config.yaml
balance_loss: 0.000742
num_attention_heads: 4
num_key_value_heads: 1
rope_fraction: 1.0
Below are experts of layer 6 (counted from 0) of a mixture-of-experts language model. Rows are named router (the router's row for the expert), gate (a neuron's input weights, with its number), up (a neuron's input weights, with its number), down (a neuron's output weights, with its number) and show model dimensions 0-255. Each number is 128 + 24 x the weight over its row's rms, rounded and kept within 0 to 255. Numbers have three digits each.
After each expert's rows: a language model's description of what the expert responds to. This comes from a sample of Wikipedia text that the model never trained on.

# expert 7
router:133138115139102111130185088126099107157103136137116144144155151157111144141144132128124118110142148115127105157117130177186109098140132159119148128130158139122148147135127111103144165151138161114116140089165103161145129124086167160108180164139157164142121180135095113138125138099124134111150153082087127129178134101178132121137139149120144148148138084148153146163130097112138138140099156152077157132151151099136113200130144097085133105125111127142157110141115152182073132159126134132140142116111101104145111121152144135115123102137118116140110159128148129137103159120098121169173121103161144101117140099101103083128102100158145086102110132092159184104132154123133117145122158123084118076099148120130136170119128143123120105084127158113124172141137138144121086121139144
gate2:140132135170151137120149159137095111134127136113082119105182132128132153132047115132129158140118126101131171147094120142146122102155150131133083105115106132147152158164118142156107134127139172120123162138138099107104143099117107101146114163166121134133163106131109149119139145144125131160168098072150124155117149145127134122119141093129128120147093133165128137124139144115143124087129157118111145105113128104173109164126190118163150107155123131133140104169162114147118146124118119127121082121114131119117113145124119165131127093122110176182116165130129164084160119138121116138114149179139136153117162145134107138121112120101143141158179137140189165145130135141106094151108117138082121108132126161105070135145141114099175189122109113130087187118135196144100118123110152
up2:097129164118149132067150143144083129178127126175114139121120093114112137097191151087105115129136148144104127104171141128158174156088137145137168133124084144119114097145177090094126117119137116149142136156111128096141156107090109165079153136150137099114169135130105128132104164131148135115139158146095125127142128076132083167141146102155109128161093090128134114102172125106110099111106152097112137097132167138140112162098139143176123153133095113128163099135087140155145147161118131133128096136117157149134119122121083137130122101129140170120134123163160143117102162149199137130134143109153153130121120121119128088156107126063161093155131137097143148135123110118100144167118131101105115149108133097109116145157157120131127117143114127150120116133088131162090099118111145
down2:138146067167160138117095151148116127150147113124170154110118110136111091072115111106179137131144083100133136134095102128104154108114118123125088135104120118116141131099095089138143148158155115168116118116094161101149100117113112145122151102121157140068084179105139156114140148139112105141103113150118140131128105111111139090129096107092118123129117127115138133153153124127098100129172116192138127092109100104146156147172140147109124125131149117090124131119145107109148120113158141104146113149132105118113100142139116131134127136110119143119121146177128146128123139135134072107108113103161109175107085100091118099105122163111173131136082171123134132138134060154084099150096114138153158100109135121130101124156106122099109105113143127118160145154130087081088093106097182
Pipes, colons after infobox field names, and line breaks in tables and lists, as in "Time zone: UTC" or "| 7–11 |".

# expert 16
router:140119097122104123132188114136100123111093142131113140101137167153093103149100096096138125099143139089134103158118113114150107169135113157114168107099162137135150130108114158122091148164142115154145107104116098150111100145127152127101149135151148186136110146105098124151146165100137132107136152092099103124128122069172090141127135160102151132152154152151115118157117103167147148143126148125111146132131152122103126150153144075112116087161140121150121112127137164159113128150103132130162150179095100084159131095199137151114126092140169088083136146093140120128150156136096144167146115093095128110156110075124130118162154121146110111095112063125136101111146124119104135140095111102128131142123119132123149120059105121083126126096154113090120109142112122125142106121113126
gate0:091125055139114100155156128116124100155079166164127135137158151117093165122119140125128143104099150172107127133148140133102124134106099123137147127141100106113153121107159153141121165123122148133111121127095116154154163121147162128116123129141170097129086119107104108131147158160144120110084104145143125126176135120115128134135090170136154109135133139090099142110125117122171089131093134148126078125174145127124136152170122124112128115116130111127160133091072133146156112071109168169119151127111122159100120099117136166105139060103151127129127146084159104147116134086138157126144109155116162115110132137111126116123173141075107119131129128087093156182114113109118121149110068123101120110102137089137091153127109127155156136120146115133100104164093159113097177161135134
up0:105140130115103152107114163117168143142147078154085126134141098134151107069177115182156134078111138148110152150132144153091141120127147113124097157096107098109121179141136160110129098109106134131126081131166132114112094112141116162157149106144157100106108111140128155127093121058114139099104151105089131162130110125144125128150145153108105119101156119132129110142146094110128172143176119118129132158120141107149122153145098139112120154129095117135126121120137148182131169125098130140128135123103144110136082123106090154128150067066179110110142127155153146143170119102108081093115124132148112128153097081166142135123132145132119123125131131164131112114152148100086101107116138136149097169084146151128127151111131128152144120153114148115130171088089136107104093133156100
down0:134175102163127120109126099117107118139159090103122165137171118126138136122134117143105162106092132107101117101149107121125130081143139161117120117131086083137121148142129166117140093150138128118125123135158086125128132141162147105084144126088109108131132097154133124111165092161128160085093140138092145126126156109104113142126121155123132149118111133139117127136121098135152146136101132141147143152128111172131103124154105140108148131104124102118092106120121113141149110158146089148081154119164110116146138119160106098161156162093149161119105070074093151173116153136090127138093129143123164162110147117121121124157149110065132107076110152147139133168111167119084142148088124131125161124110165156092133153097127127161136130139055180163109099092169133134113175107113127
Endings that close verbs and nouns, such as -ed, -ing, -ted, -ation, and -es, often followed by of, to, in or by.

# expert 15
router:130114106131108116097173126113105093113100112143066128108150145151079099131119116137177141114130128129083103159145152124148090098115104136109150131087136160183148154116129135127120151161121158161137128135180147102083124144113133142111155151152147158121116136088108126156191134132116140110101172119094101136126135121139074124108126140122155110144178144153130140145136112183144152147133124106106143116147138132134126150112138098116123152153178085153103098143143163166124116132125125101119146155117111095127096117170150146099141108156119103146109128113124130123100162122093120143158126100123141119123124066136117093161125147169085094146118068083148110101145117100117155128119095096093145158118141151096157124106137134110115161118133113084107117117139107086113086098076131
gate0:092162061136163114154153151096143135147099123133134103126152154150101113125091188134124130114111139186112144141163156151121129129143124137134166088177103082079138152155147130143174126150119134135101130132100136176135160138153123179137109135162144103130113135111103093108137129169105136099129127100129174119120138116098134139134135156117143101155139172120112128109121141106166134133103133150126145151123121093138156162139143148092114138117162121108180140098099101142179115104097122106124138171109124153104099127097171128121108101161119130147151140086155108150152084113120138105137144116138208118116130120122119108120176107095104126147127123097071176161128135105126109157096127146088129125119146135141125152126117072140142176101125138134103124152119165108114119152145126
up0:132127133135109109097139167113143137118112142132105121150153094133146121115154095137135148080099123158146124120147112156087167094131180100105119125100092154100116169111158186095117113108056134145143128125147116092147119111129107144116117150124172126129138117170126173124145134059119125103103119129100115195162120103120167146167128119105118098089128140122098103103206109150152127137166095092132110141136138136118110134135094141129128141124087110121169112129139167154164149129120124125143146104098133120126073117115111135103153101084153148127157111148149168150136122104116104149132093120152108121132117149145127095105137158140143123157103113128126125083145117147125105094111106110088104143112121152164114156086093116145137139177146137107122167118146165141092088153138158
down0:078151141168104148143123110140123113136134096123123167122156102144131122123144112099127146149084113109128133116170143085125132083114157151169099093078093106146114152122148125147126109146131071093102141100100109095128134117140161151137103150127132101132149130123134116135168122131097123132138102098108130130111170151092144114152178096115118104092148156101141126110124101183122128123102153140169139185113143147132129116170117081106131144136138104132117086131086120116152115135129068159117148122107181116111176117114091113152109133128162131130115092083132133180124145117118102132114152107092108131113139130130113120153118109074132133108062128167154137149161116125122164152062118126126122160097147159141133175110122089127113143106097159130089096107153132113141158137142119
Possessive pronouns and past-tense verbs in biographical narrative, such as his, their, her, married, worked, moved, received.

# expert 6
router:145139107139081113106200066129157141136117138151077161143178143154115123166141110099121094088171139124153144168104130157162116158097126171137146119112152132122162142177110105136156167129118143146148144118142155140125127166122161165095177160175139129162154145119115128167128116080120126150117137105098138130168120070114151123119127156120153148158126124152131147155108120137153138150112121109115120143126162155127106119157162124099158105115149155158155129111137146182070151114125108133121164145109111113167104135158104146145168109160154095147160123088116109158120112146108119133145124097155151109138097119099123101127099107119138091085143123107107130079119136119100151123108165093145134126114113129114098141111084113098107115118123135121116119163172135150090128121128138
gate5:108117135132154152118162135132148129118137097128119100128164118121143130138138116099122106139163143106125133142089127185122129138103136108134117150150126107092084157188104146139168141108114123137111121113119162140120147147093166161090125126142134163127160145152093153111160139111137144163118123125161081156132118166146119081143138124116151099142113123153059101147141083088114105094140146107133168144120115168114131134097119132167162120118146139157150159090173118183108142122134160112140083151160115131140107082177103149118124151132072143111113136151136119153118127175103117152157122094154130140123103178104113090171139085097105141157160123138127136127131131109112103140112156144137155118129138159130114122135141073132153113145102083146105111164140141182121096074091117
up5:141115163081185139110135118123111134138166069118148148118139164140142131140161165108155131120140109090127140116136083105082128136136114129130175169128136139165075134123106116109174140119117136102117124108144141111183161169139145149157098141171150129121146134144142087158082148135136146107105147134171087141155104160129133087118122147110156110151135144108106098172090126098098110155143139141144110116120133159112098124104130104132129129173134135156128163131173150134090089114126143090094128131141091126095104152091164120158159130154140148109161106097134080128111160139148128117131145086178109118114110144138157127131149129152136099155101132085141133125128113154123159133140120164109138089150122102072117129169156158075098113152133172127112109164158123130139124147137141
down5:146137139143161117116141092171127143127141109120168143113133075115147127115110093113160098155169098126100131131159128135104121150096142129159138133117154198140104129171181111102144144182169101098145141115143107156159121122109146113114114123158105116138123081084133098124149124099161129131148136106146138116100148140129148123171194135114105072101110152148134100101166183113118102113146096152156154144157160118115100181147123164131133097108124146108142118083147112088100122092127084127088116124137153129121122136156140158104112119131122127113166112154169157127146125154152090128132154140087129173128111124174126144145102132167104143114107139127108112123144137136100120141159147149140158121069115125144146157150161103140155119112163101113161139136159131174119132101153105
Word endings before a colon in infobox fields, such as Or-der, Di-ed, Prec-eded by, Govern-ing body, plus table cells.

# expert 0
router:104155129116086095161140093098157117147113089119097122122179112147111107134101105143126143115142144103142151176127110096158108163118153188101148128087130142146150129105118147149073125137134155144137095131129116134070131133094131137140171160140130146139124146096148117124166152121120120124133140122114123141166142102135109129098140170081125156149191146100136150163097078136134157130114115158113121129159139178138109154178164131098173135179116100136130106113128162158131138121096140122116126157099092127117111118135102115097148124160095082111113095157111144146135132155104150170145128087126147083090122140113113117159121112153103122087113081107142158106164140112131133126122153104132106122074134157102130149106122146108135155071162127095141106128126118152120075122128135
gate3:130096140148146100084121126134163125088120135097118093112124123103111124083162156184102126082167107110101184137087084149117145110188204149142091097125120165106171108114115081148120112115128164178119081139133170122088128146109147145146136157133134123161095150111104103115138129128107137121117105150153115132134141118137154114168132109130157135165137131127144144116120103139130159115115120138107167093152170138112099123164102129113152117139110101137125147108094116125164143116153093158061103129113124150107090119102119151145139159147118158141122149155100134152130146132084117100129155154113170135124153136099165116092128099105126126077147079077089125125130099118165167131144124112131119120133133122145137174156129138102125082123113134130113105131129139108126104110154129
up3:130134093134134156102134099160097121149111125171128136099134096139110126122115084190115146121063119148109135169062124127162123180137118124096149123122126131096150151141114105186114130132141136143116073133161128104143137108107144128123109117096138134110127133125121080135120062111099134130117092140155062099137122126128172084184176136095136135133125156146116120135168103150133120103109154155137157099137118161139113149134119116120101127158123139143168117171135098112123129152106128178144097121083135120123146153098218135095146136142104152133139139155128134133161148117109117107161102122118137171143160125122138134112096161119113131106135111142125104160120136113103133095141150121141097144094131138118152157159092165146121168091111126129113068115119129114111096118114108
down3:121119157147125139125128124135147145132141154107171180111146105105080187112153124094110124145144107129106148190113127114126106117148105127102135133147162127112100134117133131082153116123121152120128075137151088077128157167122118141155088082139135118156123131119101104092140146113113165131112123159094120132165111131122125126152105145073124134105142065103176127128138078108157137129094146156117174128154129110108112151138116119167116139140156075098107128169151105127134158119085111130135095114151125130147132150117142142095147165089128151123163121152082146119134148151131121077121109108129202120127126111173093081152127104116094146147141135184141166141130119137113139119139151114093130095129079155131127138158165151160100130122135171158135144137120142138150094130152118
Word endings and numerals in sports career text and tables, such as fir-st, 62-y-ard, League, Championship, Cup, and table figures.

# expert 18
router:118110117138142118122149141138132123160094095150073136123166153151121080137103123126142153136164123124144114171169089124162096116129131160107149087099181147110156147157102125168124148129116132132122167152108148109112150148091136171101152134135128158136172144121103086145146102109122154114137161089059143145182153107167120156100094135122138132161134120126150185168129110170107158136116137134078141108175111146083135150158158126112152100133146109144122110114088115139095123141107137114133148118110090101119103106129138153099157129112114103116135144145113150146091107100108127122177151107135112100143127074122141095155107118179156135119131123125127169087121135109077126125096106097104130124143164144120096131104175134108146145117149144099127155111106148109129090116139098
gate0:111111127121171128155128137104141138165091119168153097126144155084120146129109160134112133143094122176129092142139178125108113122112116127135159092148144117117128136134148166146120145154102177129087123140092104203128147154153179161124122185142144105132115134137101110104136124132083128110098136149117159151157137120141140106156110189118124097134135156111099110109180122113176103153097114149102130124159131135170131155140133080133138126133151115117139154077112107113129114107115124125123156147128127170168108140131129133135113092139137152135133158089152129118102131104151163139111090178139160122148119125118096128125141150102115105163104086084091149170142124108162134146107107152109118109082128131144114141081135072139150174097138113128080125153090132120080149131110115
up0:148152136117110136099097129135166143132079129143085123190132123133137110110157100153104133107124104104129145092098108128098170142143166134123106149130107123149117159090144173111128142112060128156143132114153159104153115115111109129140123170123140121091116111154125144133131118062164156137124108135143170176148119117105108128149106117119096132111139148124123092105200087153125126134176134081128143143100148129137124151139038147130114140136088129116097133095123151144143145126148143139142175106110107109122072143145112178100125097092221130115126124147152158140135134108115123130109118123131081120119115122156132089124131147143145129148131110148109106084164117121118103106104161112125096140111115153141132146107126123153164157166123128119133165134139163101101117116105122
down0:102127131137086116141117112085146113123114109137107176112137106168126127094145154072143129135073135122102135090152112137077147089130145167156105088101096088092137168140125154132142127166129122103099129135115094134111121118141139132133125136111120120156128159090134141134135122107123159160149128093116127130102154088090082163151109134107149109107156165134117147114119119144136131106136133148146144187151122152137150117106103117095122132125125087150113111123076141162170126165152092144079095117144151122136150125189108124134148128131119169143131102083139113151117086104126149137111152122129131166061139118135143112135126120122173116112104133156159120130139152099121147175116119129169167150117193179147175186126129109127134113132091101130100135142134155160136130170120132
Article-opening descriptors and section headings in biographies, such as American, professional football, Personal information, Youth career, album, film.